{
  "d_model": 384,
  "d_expert": 32,
  "normalize_top_k": false,
  "routed_scale": 1.0,
  "init_std_router": 0.0073,
  "n_head": 3,
  "vocab_size": 8192,
  "norm_place": "pre",
  "init_std_up": 0.0332,
  "decay_shape": "linear",
  "batch_tokens": [16384, 32768, 49152],
  "doc_mask": true
}
Below are experts of layer 9 (counted from 0) of a mixture-of-experts language model. Rows are named router (the router's row for the expert), down (a neuron's output weights, with its number) and show model dimensions 0-191. Each number is 128 + 32 x the weight over its row's rms, rounded and kept within 0 to 255. Numbers have three digits each.
After each expert's rows: "comes before" lists some tokens at least twice as common just after its tokens as in all text. This comes from a sample of Wikipedia text that the model never trained on. Tokens count by the router's weight.

# expert 65
router:061132145065125132137119165213147185122115106175087255146149107092124142157162113163093143118106119095134124122112121133125085122115134086093127142170115120082118142095149090095116136153127127126132108088100174125141138111122104105154115149120179094137112131165114140126103185083109153110133165116167116149120117086114073043136178108113171089106101137180145137178111138127166086131135137110134084093106095094190141132138153146104113039128166128113122128145140130172155124105145111127138159148162115101070138130153182126106096103056088163095132108154123089114142096184094126128
down0:118134177096131149056124067122095149125133141097116131102121107169135123152116076104156115162110101108162124081159136113068118147079082119137128135145113084128117146123131125109086115135100109083119161140146117082157139199124098099064148159086112148145138123114165114154136100120103123157139149090166095102117140137124119067143092144075122118116117129088135131122071116127163093083132083126103178123088154105135158172164112147112124128067169118101080121096134164125155162159151154115210163140149122123127158095129200175111166079139133117105191155132078111118102142129100077098
down1:128100143154156143162108086135110122203148107123116117135130098183103173126158128148097160127156152141184132179114064132091109148124131117075145159084174150128163134105138157121146117146171081118105085122126048164130088160113190127075132108133096083123095106108142126109084148124119058171128057112097158178118127192113153120175157184116096183145105128140173127062135076094107090129094101160115075084065164167099125174147087093156081079092157114117130159144096100136129110128133156188128149115162157132092099166125182169137101124137132122148099148110096086149161163091122176133
down2:187151079135169163113148096062136070213096091155113148066099132120116190123112109155073167083107201076143137137160060128102135123112150137104115099123115099132123095101164157153130144172151081200133108166106118182118085163143125137101121055128119152084096123109135144147078138164127067116127119140099098110094167188134138098155153129144179150146146100167166102167074101083108156118102151122133123109069141108169088160124104108139069135161106099086119105130118151147091121087168101127136165122143151158108102108098150190109085166193146087145102170121150144145143086090120167148
down3:128134110181124133092084128116139103120151129080100176133113100164114125132172134115101104141141098076071162130164152097101133159157146178117132158160160136131135141118163135127150178152116140092137079131174104160147114175100154064123170174110147110083162120130129107167116090103063102118197119150175183143126103127086179148129151093096105062107196135126114111098166127124122101133186052159118091109103176160073097110099149111131168162132113103105147140150041060073094142113106067054121100172073152129109095097160119125146116104066141172157117130138107148114118126146124110154
comes before: ",", ".", " in", " of", " and", "s"

# expert 108
router:044141152075124160126165140101150149203167103116095092164144171105108116105097090116165112124155116125120194117150106204142143154171125118151107095142118160146139148100137121181084072075122105138087169123116132154092162122100148128181141070146151122179143108130122028073156137156203206133119157143120077065200126127119134153153132082100095052117228122072170108139131200088141135150096111141140134127130072090118111120180145130108125099152120115116128225108111117093082134150120135123132139153107124110197142072185122113131171130134134128114134120189130150132141136019126129109
down0:126112102114111075154114190120175163097119112122075114117105180110155113124138156125152105119083088144154131127103152123118157121167119150167126101138169105150147166104108103097105109081116110097144115156080123154168128126131120143174130099092136120140106111128109119117101170107094187141114135166149139060117134155133130067168094171131111116064179077000144102117073129107126163142166112202148142140146159081087125139117143135110134129123109053176192143130116148130168135179140121113091202158107095163092120153112129132107103165137228192131125148123132112148112116082126126169
down1:123088167131143123103109162088166129129140114100088123088149177132118097128167144156120091100106172135135141100176163119127170139140115118129173127123144125106142134158092133164142118099096171204060103118111106154111131129136140160203075088129120135114146142082092069143139080171143141152081138158133054129153087128119117124129122185102120089165167107000160141101133121085133127115113138175127112131116105087090160109118146185094073130089140158141162097067102124101066117088148156091111189144144119099153099140157111109154165152129121140132118160159172162140101112121112085161
down2:066147111145094161156147121105191167134177168103070065108129141098144087118173144131100128129161144164129196103175115117078169158130118143161188128116155125119174141147157123134099139129098088152072068160163142105129149118124105106212093080153185120190141114084095093127107086150096109111099149139196064104173094101137149120125133146159090097143110117015187152107154172090129101127126118152120122183102091099102113124157159190062100148128127179062151204137124126078131134080158147141137149175143132126155116120201090098128180111102083157114111105101147135143104146097110164153
down3:121108126189098121153153173198111114055155082118107079065167053105082154114111147140170118058170117110115099146115151125087125177100119148148158105193097177117127180119120103137134104108129127153133130114145130164139166183137132114133089126124172129113171096121099139062124096156150112149126141109145137110154099103165134122125109090096154151150131120062202167162114135131115147168140141132159129145121149130107154152117136154086049120101136185180139131132155111088090084171136124168096083139120165150190111142123192097101149132158194197131140199064085143117163132128149127114
comes before: " the", " a", " his", " 18", " this", " least"

# expert 121
router:137100115072139194118156155203135124112089127145071204184119130127170111141133125134178111112033158110121167140144130145101131146110164120053186147157153159085160135151110113120134187155138158140066123092147150101153105114140100137174150143138160132100125151144133131122084110092091113090124181104153083145131106129083120087138150140135172117134090118224121162130092158109191090120116082154110088120107145090193116079094165111069102116104142093088112116152123111190182123114069128111183150109192152066003157133106154117148097102081071147132101141164137148129146094187150184087
down0:112107087106120169129095148129143186106120083143125111155107159129129112120179174182104180158107145162126128114147171176092107095071172147137134095131082130128164134192097147124154096152090048110206120137063138116177142134130114118164151153068097145138129138130096140106145126111168146169156161127164171184154168066107098140114129171076151076131108129125170136069147138159130085116120169122099097099078152080169138120114135143149130082148134112107121153083176199084192116095130090107160106081140105141166178148162162110160138104110152134125150150113167089124116146165166091085
down1:148148124150078148107110178125148105114121140139142053114103146132141125106133169113153101124096175188075068136135129128120140092118132102110092117136076056173098145104094169085155087099089134083135066141118140152132109108143173162154166116085175133139095091156091137128111150108169098066164121168128130187100170096159137151125125140092174129131120086142173158100106090083110067072148188094181122137167130165130145128151079179137101104111132135133184141143114120115169120129127113134148097143138073135191184083160111170153136132130093160164097159085091160189166128163174205117
down2:201098188115131146144066111091169123109130108122172154150197157130162109134170139140139148080105123175150139146090097112084130054172189120116089141109183121124115127136144114116118137121128117169139149149086147110094162157132057173157087120099180096128091139050123080133092149158081143174164127181094124135152097124170150153049090061112124161149087129135159160155180210160137139127110121164096140142113153148107147079130099080142112174088116127086149098094107151117170145128160128150095169157121140122164135137119156130117132131114149150094209132132066126121107124157126109118
down3:113143137078128093133123175131102200103149120150097156169114118145145133074097120117164120071119161120100186129161129136172108108074170125109074135127135169106136150065093123115170116131117009115178170184083131097118129161184146090157111107158150107154146127100088102163133105179108108108197176168192132076128154070171106080087115099166105119099176163069098116080150128136100122127170156123130172120114160114091079122120084155143147155136150096170137115119178105116121104147181159106125127150165152129154192105101150178139129116080178117169108114140142106108129144131085148060
comes before: " of", ",", ".", "s", " in", " and"

# expert 25
router:110165091155134158137158093086181133142113041118133135140119106076137118128150086144118130076157130130112109138145074146070145130152183166138105149136081108137123129110119075164110156151084136058111130154081165132103132161142140122138137073130092204115150121143166086148127105156181177179168149149149190097171151087071107113172096110122124130120171093072155132125114099146165116126040136086107155133133058135128089099185098145085086096129136129158139129085122129121097088117165133191155155131123113082204094110154089110087134121092097168160130170201122098125090158091123088114
down0:160160068224102138168142153149116143137132088089110119146110153133086122117145157090102150105154131159125166150112196158126097099163064105117188139171104105087112181097152120106110185111160153085162116119137085084141088122155119136133100104107139113112114096152094091105118112123171054119157080132123149109157104114101127125121130099129150126100168126092111141093154116161169115119124155126052106166076110136145148116119137117144123110104139137115137165153113109103108118139114111128141177149024105145114118126172086133119128133054129116100103132140131095117174139077084129162
down1:137128166118123095113098121064099180103074201150103165146125108141156137130107097150089127118110116128147084167150152101122103112172118136169102145129121128130156128124146079112119134149107141088190090150133103129060114126140124116024139122097121100109131119105128142084105213121057152137163187152114111097118136110177082147119101172149100138130170140217127123173165147163147081184132146132144109125130144134096097120072144105185087088168115134079156110144066126145186228229103117122162119100129152168108143126126164061163096089084174113104024098121139075093129106119144144109
down2:071116155105149135127099107129103149139095137153071190139113136084077067097153145122099148120067119177116104126090150190136093157177141119135151154192116161135207109135127118117101101119145105156140140141090161166124114091110092085086163206151114102205204152167174129123132186075116148166122128119113099116168131160111109191135112182125110112113136133184117161127150103127133083109078096153143055125169148062142138158146132095107138064151086161140101119110106053122196140116041094106162114149134046116131134186160140101120144103083128113113134130125138136115099099148103141126
down3:125173183134112169107155152156097151131118157078106130094056132083152148138145077159123140151111096107145093164124117152122180137159115205215130145161156125107180174134100131080136123056096128134139154120161146141103183105124070151100131111134122177158100169145074139160137120107070228131124186126124138144108138130108081158158133132154083088102141127116100194120121147145125099068125069153132130150079109125131110123148168129090120098113112131154113143084124099129157107105111099111093122150130096095096119115132178096130106136102115165165156124118123118084113120102122121063
comes before: " the", " a", "=", " The", " an", " \""

# expert 48
router:068102079174083197184082135119055104113090165099111115111112119119138171175153105187065063136146090169135120196129140125131171152107121137126157106134116116084149106092109132142118168134123112134135156122157119138097149155109148174158082161153071148157139153093132138091130161110137140129143077094133216221123125110179147131114185042141180130048068176205117171134086076123129109067137109109148143182095123140151139187160137069151157135140129089153174085124087117158204122150083091107002134073127118127113104091156136138130174112181050114079144086100162100091108105106105130129
down0:094121163202084172135115096169216135108155121117117132100101140081065141143175144106184189104143110094078160117150212161131098164126130090082122149159170127110149105135178111141166110117132098083118025158141141119085151099128112158145102169080127117151140117152115118159170133118154068086132164161135089157175081089112095177118171093129117108159126141108145109159101144102159173103157133150139138062096133146177131099147162126180079145158136115132081146141142137128102123140123100089189137129126117178143124141156152133135155161072185152083126096049118109135125140189143109108
down1:180146121146101014087119141176115158072082116064161138079153130168166137109102101106165087102160108114112128188124138125135087135111156162134106125072198133116089155152131087150138168153123118117182100164118124122151148134113109189158116106166173113155124113125163093097131083128133141135107163106133110147143116122124127147096099105099124098120089132158126086155123138117115170111147131144025168160186162096122119189116103102174125182145129116154122130132115119146168088153100106155160123143137163044133149144079195097128055097185106154169166109119133133124125173187115113143
down2:127100176153151142112150151168169131126109099127105120118131131110140076144145102106147134117126101097139161109112100140067109076170082133105133095079136142077127184171145140085127142181135183181105106152122117157086098098134112138226135140119149135092127127122128089092114141129160135160214165095115141180158097110047115118081131161153142171109184101114107068186087097147123176145130106156143128128126124106151134112127110075145086143093059085082085086110154142104083129116057115151156201088128154093089206141146098053172103155105192110156170106170088127111114139143120137160
down3:164186193037149133145103127152125185114101119106142153126159183205131149050102143150133125133087151125094136136112113120170121072118149110124077149153109109119094116176079172103129091107071146072151146080134121165150158110082190184145131086126118109058144119173142099174093069153162132095146151095144093094145158091163135136151137139095154106134139122085127127172152152076109145143083105061181088069126069137146119120071155120074147114116105134119103125116166093158160131163119184100096088143073085133145157142102151134151090127148135147125132145134129112169130170172174074150
comes before: "on", "ng", "ons", "ve", "c", "cal"

# expert 29
router:106161135097113171103102094097157149138100074122155128169175142094129091099129083164176063112157160118113176125174124133100134107167128151115038094117088105174151085089136139106141094113131150100116091202123098153108110119145082139133148120119158078111134147124143097122172136109164104092152153192109123066146123122087159142146057069101128126169133055078114088132126157129136137165129150144121112081183112103068125155159091190084133114156087085128115205112141113141098114169137085154150155167143143098166149128139085102094136129058098140146155144136114121105135143114190106104
down0:086065121126123068126061109132170123104093154154121099163184162161134133144137090132199137130133154122137084119165122130143125105160129113145147152059156157139134089117170090090097116179081161136081117118172160096133089113127131084075071177187137107128114112104111123114090128157193139125053106114149096087108117127158110074103106114137126160093129091140115166172160178101210112139111165153094148191138110129105088106091124149162119130139118137126132131175111151095118138077109101130112099138149100193157154136092127061171149153107104082133095115171138221086131140083131196101
down1:163093143107089075111125205134135127098120147124118092092214108129123146159179189167177133120090092170166148146131128135184077164128133178099161141108133136085169109169172164163129101103090123116138087111135107135123118122169113132195103162125131154157128133143069145071097143131164115105133128155195135113109138139116136131095172127155125102167143131164168109160171085148104172078181117118123131118141076140114172051123079153105049163073101141145131132082128135157194135098174133082129087098167115187165151111162143117123177112109118053186088148121116099117181141160187147130
down2:093159133136148112121137156071081153130161107109129141099114134077183126100154103155143144128091041106104111115094104069112164147079099130149104122185145106128164099142171132143097075118161148168145139121120126173200105134097149171184127101180157140176173055172125146118184116082157105089150134125142099110105078149088123139139125056164096177074168096073133108122138148176150142141144111106088202112080147110166075148149127065107182117168087124150153106148152120136154087124086116127143168085108095090139158153117081100128128119115125133104120137129089089146124111090127095130
down3:135077102170094150152117084116104091141170153082153167114117111110179159080116155103148134108132096091179073131189162130093140161142120158151100141106104136173161157117121093149148121116175154143100137068147085125161159199140143090046180066123156165157101145145171142126102103173162087149163147109082142111094092103093138099066146128151126113130124123186121151119160130103161117188079169142126160172153120072175148176158135149140075107077155129152167126157158111140114101076154113138136061083140143165129140108139175122124137121116185092081138115101122110105088162149100101125
comes before: " the", " a", " be", " his", " to", " have"

# expert 86
router:096144125071099114105156110098205142095136114126123193150105139128141116137128194105062138142126062068119120103121120145180129121087120139159051061143109115091094126161088109150099113101131142138155082131127121108102119140154094155078068105107084141139138117180109091149164114158173152123098119168123088087156073112108111151090122147109140104124123145051166091125144155100214150100166097100127146119140130081140114136143158224103100077154122125122137160118113149112081116064112099194114178097091143109163142189103079133129114129141091114154171121115151124163105155120095111130
down0:087092130153149082183130094141182096088127077121084145126086130108102170134075109167099102142093092150155099106121172081169213101149081101100075090146090088098142123151123185125105134161099151203142123145204123185153145157182094169103090136146088062081136166115135111087120131169135124123152121108126132155145085101133151065169072144141152128088090100119089156073163132088117092178105133140114070126184142121148167143148151117125144124147098091132125078126148118117104143087119131125203198131117101105107178147151127121130104165112104168155132133137116125175120031118160138081
down1:180042134149141121113119109156112068156149136093145090181133129136096112144126111148095130133139148132137090142113092172122173134177124120162142178107180115170097125156148126113121088101186169171127082120131181131111157111153183140152065116147170094200108146103139079169141154154061084119183102090108155122132074169164097149124143120150170150137101147087141094145122119138128184120092115091124132129124110139132170107149144110112122175190172180151170086104152059112130133119121135121140100140193118114174135157065105078126068140134165167132144121088151164117190135094154129141
down2:107130146132147074087097112129120165164136130118163112128112086126116103165137092120134105097119120154126161062129123158134127083055179145156143078147178160154109148122081153112122151096096091033166139145122105134099116088131123118102136120053088138181092167174114183206142092131154098161146139115139198111078158136074105149171107177109093138143119131148140110191121089107105147151137168210218115141135124098125105114142164144125110115134100081114131065159125121134069098150152207152139195101110104137080147132109100187122173112082095135113163183125122099185093172132212159140
down3:203109121151125122135104141133130124084154186124132085096111113171183164104157185128125116076149194119083196167067133089156140121099096081183157160179094138099139119138147096087164114100052084074117119150105119115148086100145106134167112170140138125125146092100082139181163148145140157130174123147141156136183084122171097166106088154099137146141059108117116148137089138163100188116081137087192107069110101197129122164057085170126154108142102180166083204122161166129113172066142164080108075012074116152176117139144099101120100128121145098093167129172169134089140094148127175124
comes before: " and", " but", " which", " the", " including", " with"

# expert 3
router:129186133063133160115151097112178129178139087074123101111118157118169150099156109128110147130115129142103120066148065136164175105152126123152088051141137129139178051107092105091068112155131129121089127145114079102117136082123120148145136130127086093152082085131102057100170155123155081147150136168127207066168179107108132118152067159163148065182150104096116108103132145132138154158124117121054147096151103108120101198175160136064118111147124142152172099090083176121072102091127134124137147158095104125206139125119118112123150157069083155154153109151088115148135173072133153142
down0:116111106104176162140111106127144111108112127153100113149114119155132101118171207122091108149151150156152115199115169152160157089121139137178136127150108099155113140132121131156195139107080137123100193122129154160179134133098170141145116053121094142139144095097122133054122112140118165139144091121105109115166093137121111188178149113148121193140142123088156181069106106135156140102159159196122129113091171183150046113085085094165097162058114093104063174070103128126062131068091157188121193121121104130150114152178084146125120164106106164147083132105161157131130088120096126156
down1:136153086104165118135151170093107162143087086140169107151157151126183143182129175159178088140138152167151130114131148121106028158129148139176096104094078126156113128121075170094094075113162151114115135120124109060099095125128164147101113124107126155151124185179114147143127148098140113198147093115203118142132076097080073094074081120121124117105136141097226151147142137103108132114139128056107147133155051133120100125124105143087119108128107157154118112157140126186128121092185138148126070122141124165135182139074142119107112124142157111158127149091121097051149150096153106132
down2:129173138095130134159203113109147145088120075172134137128148140132139128145116134079181068100162161123185182119157095126138108208149135159186109103137116175164119165168175121131096151136140131124115162085125125056108117178142112064096093138147129182108085183148116207064089140118148170104130181126147134189046143135156181131117136098170160162094133131223107098182173067168149090164121056174076116158088153149081096128119100099146123138113116119150097149111137145153179130119070151071117071128064122114121144165095118142153130090099102096157140143142102120104129121127146173115
down3:149110071167110186117160095099097089149172155086128113131082108114098162069117149102124166196097181133148105183150088135212151101166146168068160150140130151145142173158124120121093097100152089126163151152179159195141127129140077058166108138115141108106110128189076101144136129179125110117067100155153185190118116092100149141064081154124160095170104115091124154102148103170112196108131102106208153175156145128131137147157122164148126073058117143127099141165155079154116117057170169094098143127126104093148093158114126110098131126171149117097111137074111122120140156110188115146
comes before: " the", " a", " he", " his", " an", " it"

# expert 41
router:060159109013119172120135132101130156133189081095170082123164130114153137167123117115173123138121118119127103127178115154096152148083123092126124114144143163095167183138146065118140158179144082057137140145104097131124127150146109183103137095131168077093122109107119108119139127096160112115122120110151107075182180122132127121131107130170127114139173128095123114097176139152208114098103068196129114139110102099092089139126134133127143096155114121048120081102084175142067173072140187093122144103087084127142227061161144101143158089077102135090133152160137147093145102124123138046
down0:112167147064159128156136081110116099118130100110171104134164072097114177189108121131110106124110144102096116153067095089121065126117197108117086114112207121100082134147125119122155141131161170129091109140133167147120089136140146128094136090126161104153088143145092159108111140151150130083149165122143061068079158117141128120149123162162114140097108096085127140132147103104104105140103100147122080052175140135162166172168106123076157173193065070177109106145185186091125123134200179213143150124143184142148158177089182139151085165144178185103139180141126100140157108126102074097
down1:079139094101100060160195132146141107095098094165215164145153120134132133143122139146116139130172079101135159113097128115118082139154157152147074093123111140157100154151116107078150101137119155124104148122131121102143098101111182160107131135172131126143098135106154102115113108128127129113167164162082152135145128187162180163075083089157108112123133123154152122140130110111056050104129140120149130178167145103166190160135103139087103118110140131159115121173143111092122114207171139177146034182088124131089145163092118061098095144111168145106079098077172186078160161125142133130
down2:080098127168153111121055135079106140101093141109122093113105138114087137108157085094140132092158144133111146158166072141156158144096149115133171134130154146178173135106122089129119191074159176058160117159125100146105138098146107124137169148055114136110108172115132140139176141082165141125121061093099158170118125133130170144178069201070126142152092084081113165121132115145161118144128131168124065161137120114130115155138166093135089103180138081082115121140089133109061126098160139133103200075137103169138171059182138152140191111094138151136146130116108081156167137106110095072
down3:128154196101118156120143239181119139187097200141127139207108089104051061140147103126087136128132149124170116142087113152084090147113143096150134101149070138059097121084135143088172124105128097127193065103126148158169142130109124109106058140148037098093092125120149042159114099119102141096122189145147163116166168101122129133118124159099115141134136118143146072148115136155129159066126121169151113110119115114093142106089136117142174060131124079090105126152118092117102112140165152164118066129156161097201102140169124116137098143202153121155162151145097114100088165119088125168
comes before: " the", " a", " that", " to", " his", " him"

# expert 127
router:087104053230127114135072120101126130149138162169131168174160126199143137148107090102090081118117088169103119140127157136131123138110206173130135133126113144108132118128102132172116131088107111112129165119097119134115143142089169070161107168116119125115167127091127107089130135115113096138147135172127160134199143173137102154054130137174138141066126199187128147114111113118107125176136103156158078184120139122111113125148056074142195135117142177190143120166132140163132162138091062128060123072185133115055107122132143135116125076157090167134185092112134114148104142125140149157
down0:143139199081105148125082108137152136106145096155171088158183126122179174093090159088095148114135040095106171137122076086148121075141104099107123140121150164173161147169106094126156120072112128096112063089103146082105133097111062083070136100103103147149134098112091209108096108161111140144130124163149108079083157161144082159081132125102121186109127164091089114168169158124082134185105136123159172132146157223073178145106140170141145108167102156154147115111121110150174077145123121144104082110154146094143121151099133188127113167183115113179173163163137111143129154065121069136
down1:112219118106154103107084115070070161127095181131147076125157147182170060140111133110115163207128076143130106197125122171157139124174152156101154116160147200144098149135134137134105048121141078096149125086160139128131138103113170023078151110142118128144119184159121135089135113127158137109171053089057132090103130152209073166144121121094088130137092102131140146140109120117081149122091101129097155078086104164085087103060075138139105134098122168113122165107126165122135174201084146147091061120132103104095118087120159202183128143092114099174133107161089118133156156085151165116
down2:171171122094120157112131135149104145077205090212119129105126173057134096119152141115078090143140156122092114101124131144138098115128076133100139160107157137128081096133180139148145099111126123177094127139088150120161167116134113098142078110125152153090133150180127126144154089087138140126145154141058130155116085127128172161182166169187139081142130140135163081071124124147155141158139183085119084140164133084087102135167097205166131164170151165119131160108130157134133162100133174140075128151083169133185170103147139121157154139105142172113124120086160083118211108118110118089
down3:091109122100112131152147146158195152086104134173160132148104113094135104162189151154108137135108097096138119107157104127104147087166096092102142164121159097128132103177140126129183119130071160127103133097099142086143186154090116066131181125187135052122079119160154086150150176103066098128155110114110080143116143119134119172146124121155116123103176107124153143147151086112146092184067132138121180042154142137117120108144116128169110150061118134117154038206119156074125140093105123111115128132102094166091164127205121119173147193141074193148121128093033140189119093128118069131
comes before: "s", "r", "d", "n", "l", "t"

# expert 7
router:126155151083150147102133124111091111137104126078123102127135093138134109099152134138152129115161098146097126133169043103113146151110103133171109108091150095173144094176122130164103108089091162115019130131137124123120132133124145113191109095153090106121081152143126008159112078163217186108123180136163128068195136096123115172131086131115101109161185127080170106111149176140142137079111133184120113138154092077106079095172124205105147077100143109107109167102103129137098131177097148126124156197093151185182114138136136111092154179169091111121117184142149191159148121094079084151
down0:078167124118132123131158152102186169163137114063100133133081161055120193141097139103118149053119140108149088128091139127113159075107128109137077117102165107170112113092179100103161167158161082129167142167127179166130145172093147168115200199178133108134131157109147178162123145155129068149148116132180130144143152185135149153195117109081094138157075128212068130106116152113165109125122167128187147054101092135105112136175128094153118109113168151128135138131144131147094092065109135137171057137148149138116078143119129150120143098156122168154159065164180107155158092200122132103
down1:128093166144172151099134070114096102158091120118099130111175123097156115152170081134142152130137133157160188129127150079170115167125141150173159167131126128127116158162111132162130161143086135123037083145159161078135127133096166121185113116089145124145083148091101145098096080111167145107139088133084111129111127132086067156081080073093091142128113163086142095130184152123141135146141090121138090129170134074165119156122101146161127151180141144113104094130145150055117140082154108179116166106130108106162109146125071153099111210118054124127119116102194168132126119135095130145
down2:148162096118144125173140088131122090169031129126140154135123080142102105113161107124087113113153161110101075142175147170203124143172083101147107148095143109160120125134137120144087118126118112148127113191162121149138126103119059103114117146160131138034120176118157051093126103142044146160115138141149129144160121156083137108221088096096091158125082123107098111108107152103124107157130159118121116148103142121144100129117165178131071132108182110078137148096190131131109109086175149187098133173168135123152096119075088160104129131137154160142131104127104184117135113135120117131
down3:123147125145225142138186109186093089127123129098124128131158113141135100206167188116151131137091110127117102100120095087153160173143127128119128061089145155131092058148145098161128164174191110140143220160144133098142145157120130119137115096153137118161115178111106144116064098104157064118081175081132143064139171146157127117119115175119143190124143166204089131157147152139127110123138162165151127122136145096106129098126089150120063142120165181130112094118138178172070146125090176145065127093119154130112111147123157135129125127178174047138101142102091138158112095136090119142
comes before: " the", " a", " $", " his", " their", " its"

# expert 80
router:130129140108114106052087144189055149125066155158113165122111111132174136171139140132094112116145127178108165113167140105159131134139094126069084169165135089153104122168088110161144064152137147153130124141117152118132132136082101141170108168161122184118161128159145116058128131191148107163116199105106158098127142129087097095078112100106141087187138137074114144179142144111057134147130048114132104137187180132113108113107174112085110105113173069076115117069188083199154093185150123110106090126165095188155159183120056153119079097203109156149157110116082160125120147162136126157
down0:128095104140090141144102103167086146105118143080154130067163084119110170119167171054127136155169145192109180092111118139168106125152132048107103175079097143114165193111142140105150097137164120159184086166130094126171113113180058156109133154106154075124154044093109072119086134156195114165126154151135179091136120141164163123119141135178072091201128093103174121179154104097120133110134192125153143171126164112141138153138167149078093149175107141172139116106120116128139176142136124116091110122136094159152155156111103130081147117154135132075146181129102124129132118090150146119
down1:181111101114130109119160096093156127099145151150139107128152156155109138170175099145102117107084114063125118145111123114120111181151149191125127142147173151182141154115106082145128098145063118092083162099128092151165128093094132131083167146139114192156117141163132111175134153166092122102149081188091146164165138117124096103099161182130135146075119131175085125142104105126105155091133093118145120111063103135145119070140091161114157128155178127119102148112170112158145091127064101141153098166110126119131137143144125144116155161117091161152101152132123126173155184127119148208
down2:164170142111100147157089137149139130107137159236144136136211102093165135141191107100147136137155107172163147158148092107106116146084156147103162154168077135106085095182165147114098138160143158080121068139188149149154104132099115112219130141140097104175150090120105110104101128156126108101137146123146169122108200161081093127148144114164163131131093180045124120110155078129111186128138102150124129078108072113147143158106154175133129103115127143102133093153147123140132069191142104121125150125158123123108123126157041150140100113136127100124113092127083129108122123138120103129
down3:068075085100089150165143146165106159119142142112137179118098124086129080123107147070106115134108110132129092140074159093115169082171110172121164089072126117129141103105124111133138139096118136205056096099166122126098191124147110101023120100170152126165180215060122196120075138093052086112151117098117134113179106118149152133165135138142135181147184132218110091141089122122118083131103141137118119161097113116123130135104144089148142099075155176147164120191092130179109174078098115145121120125161182134100106147099156167067139109082158146094134130159151142119124098139134167103
comes before: "  ", " 0", " Democratic", " 1", " Liberal", " Republican"

# expert 79
router:115131149091095173108107076033137164115124123153078077066189169077125162085107133147113152068116123137115107069148134149110105154137141123170084077160103138153178136130129092171150206142165088109103103116110110154045103136140134124127117181091167077118101168143176125090172135114139179111115115100126064160102128109176177112101126162124084127136108163147073120088156154128164115092107111189101136134112089080112069107178143125157113139128063075085152111071102178098131138116090111113109166161135127125135125086166140105097152065080136111153162121139068194092118138143150104110
down0:108171156088124093113096154102109162109175107134068118112107131076156159153098123143173155146082108173160146133088123107155107109085152134118111199151067119096123111064115177169127078160159114115114142127128114067139118202099109099124117177115160165117190158155113130133184152113189122117081139085112116152065136091137093125147194079139123120102129145147128109142208125129056121134127127181104137135139158103138072141125150146120145172120142162173059130103111205138171165079055141116140197107135082120101127119131184127118137094119106167135150162105148100145141171107155114196
down1:144107129189142118147115134104124061128129158122193117149130055098131124100163149130146173065154148082135103136177154122148106149158127101091111141028136118142104077131154167074128129126147131169151139131125160174126121117148091117117103112143099169161144161131117100108088124125123160123127074145146158101110132129153132080144089108176105179121150127181061124113141151165077131108156176141101129190118139142136119115132086134144058113111158114097119146172152101126105131127108157125095014139096200146181083182126107131218146116143100101102166159103159154119092099136145134112
down2:161112113245084145137061149202199138123140127068128120120118097136094119100140191118122107102139213134137089146112154161125146115070128119156184146118129075116092145110116118097122113138154115095127063137125112173126165137162117131169147111132146118166167128082087099132097074124125128175128163097135130063140138234154100143159075141104138143136165148076204155109120141160180166138110129090173091113114134182107156092157115104136071076140128040087183121100096117204162143142039098145105094124166147120138128138122132175121103162126123112124111139148139178109119102075081164107
down3:099116154063155085118170151149116123168136155116130175119085182121137151122055090169124152220069113102160143134162177119135116163115158124157085160124209131126161104097115120141139138122152093173117118189164119066157147157084117156145101161095074122126111085103091141170126143141110060178155085104143079097084132062084102102152138124112133129148145153109107151094080118081136090120193131115098193137169154138148128173198167143095191085115207171141115058095166119138132131138122169151163231109149095128093121126111126146154123068095137092096093156150113052131128110174156103175
comes before: " by", " to", " in", " as", " on", " with"

# expert 117
router:130085095184133137133120118067068111168093165121140102151125109159104109139099151146130079129148121163089159136103139146148171131119230067117148132134113162145150138151116115087124183136093101138130183112110083161151182108124146141165095158089073115222095139125052076108069123127117186117190084104071156142163130159164096194153103056157102081089101158212152150129068116127113111159122124154156091177089106146124181117094190072166168129130128089100081146142065103136189140152130099117089173136143143121094097123167124120176151100114124107159149096161137093096137119202161220149
down0:144113137185196123167148156146122101101086116109189148123131161165123132118146085117111074131138165109188159057109153162165102096170106144149151151194112107090110143109107110123167138132155160091104104107124152137097117191089120135176128122134155134084117116206137118126080178115114144076113117074128135138071154106076136107113137114078121123078116123080093168144089104078176135168073149049116104133117084091141090111129103130103153175143177152159144170134134057121049042163161107093148144140174106132116162176115177135105144099133130105126133147115086106154064089135118103138
down1:106144123160063064141185079171145135132107141090064134099100190094133157091138134133141128111138103075086183134099188183101096118140100139137098078106144174118105124138079156143157176189176139125140141155139119157161111149111182094114141155128161118125120126146112075119162095152135154125104148100079050118113124110095209154126121116076164083109142138148182100182089181100170135065181168164101150133156107108086136123142108146140113140090092156168115083122167150076123070112139106148121121052099106070146122154074111108111155154128136162118143203124113116089124146168097130101
down2:122173077112107033104102094125145110121119183115097076149126168183115111170124071081141148090097097122087094107208081143205113125130180125141118169116109165162101125070165140158195149087110114047124157123084147154101181157105123110163175083112083123112089121115124120145124128145151102124063110123157134129099199135117102184153071098071143050152126144142149158106101177115093113138166122075132140174142149161131161093142157146106109104081164160118101131145156132134106129124116121137149084103112104138128133046111137095125118121129157084132110124126124147192090189115149065109
down3:122153170111085108111148130105112130127125128206202105078126116095109106142135137178174139107178151125175077124112078130140084177136124147101095142082128126117172118052141196121136119151095137095091123158167170151095187161075132149121119071168126081115154154035134133105133145165088128099158137112116115180145150109151147089117093105112161099114094169124184175173167143084158113133141073162195126105111102132127113127130110130131130152137133147196153093156158024222162116144118154144169136188164105082098086079128115164138102080146144126139121116117168144153139154204134118110
comes before: "ti", "ted", "nt", "te", "l", "cy"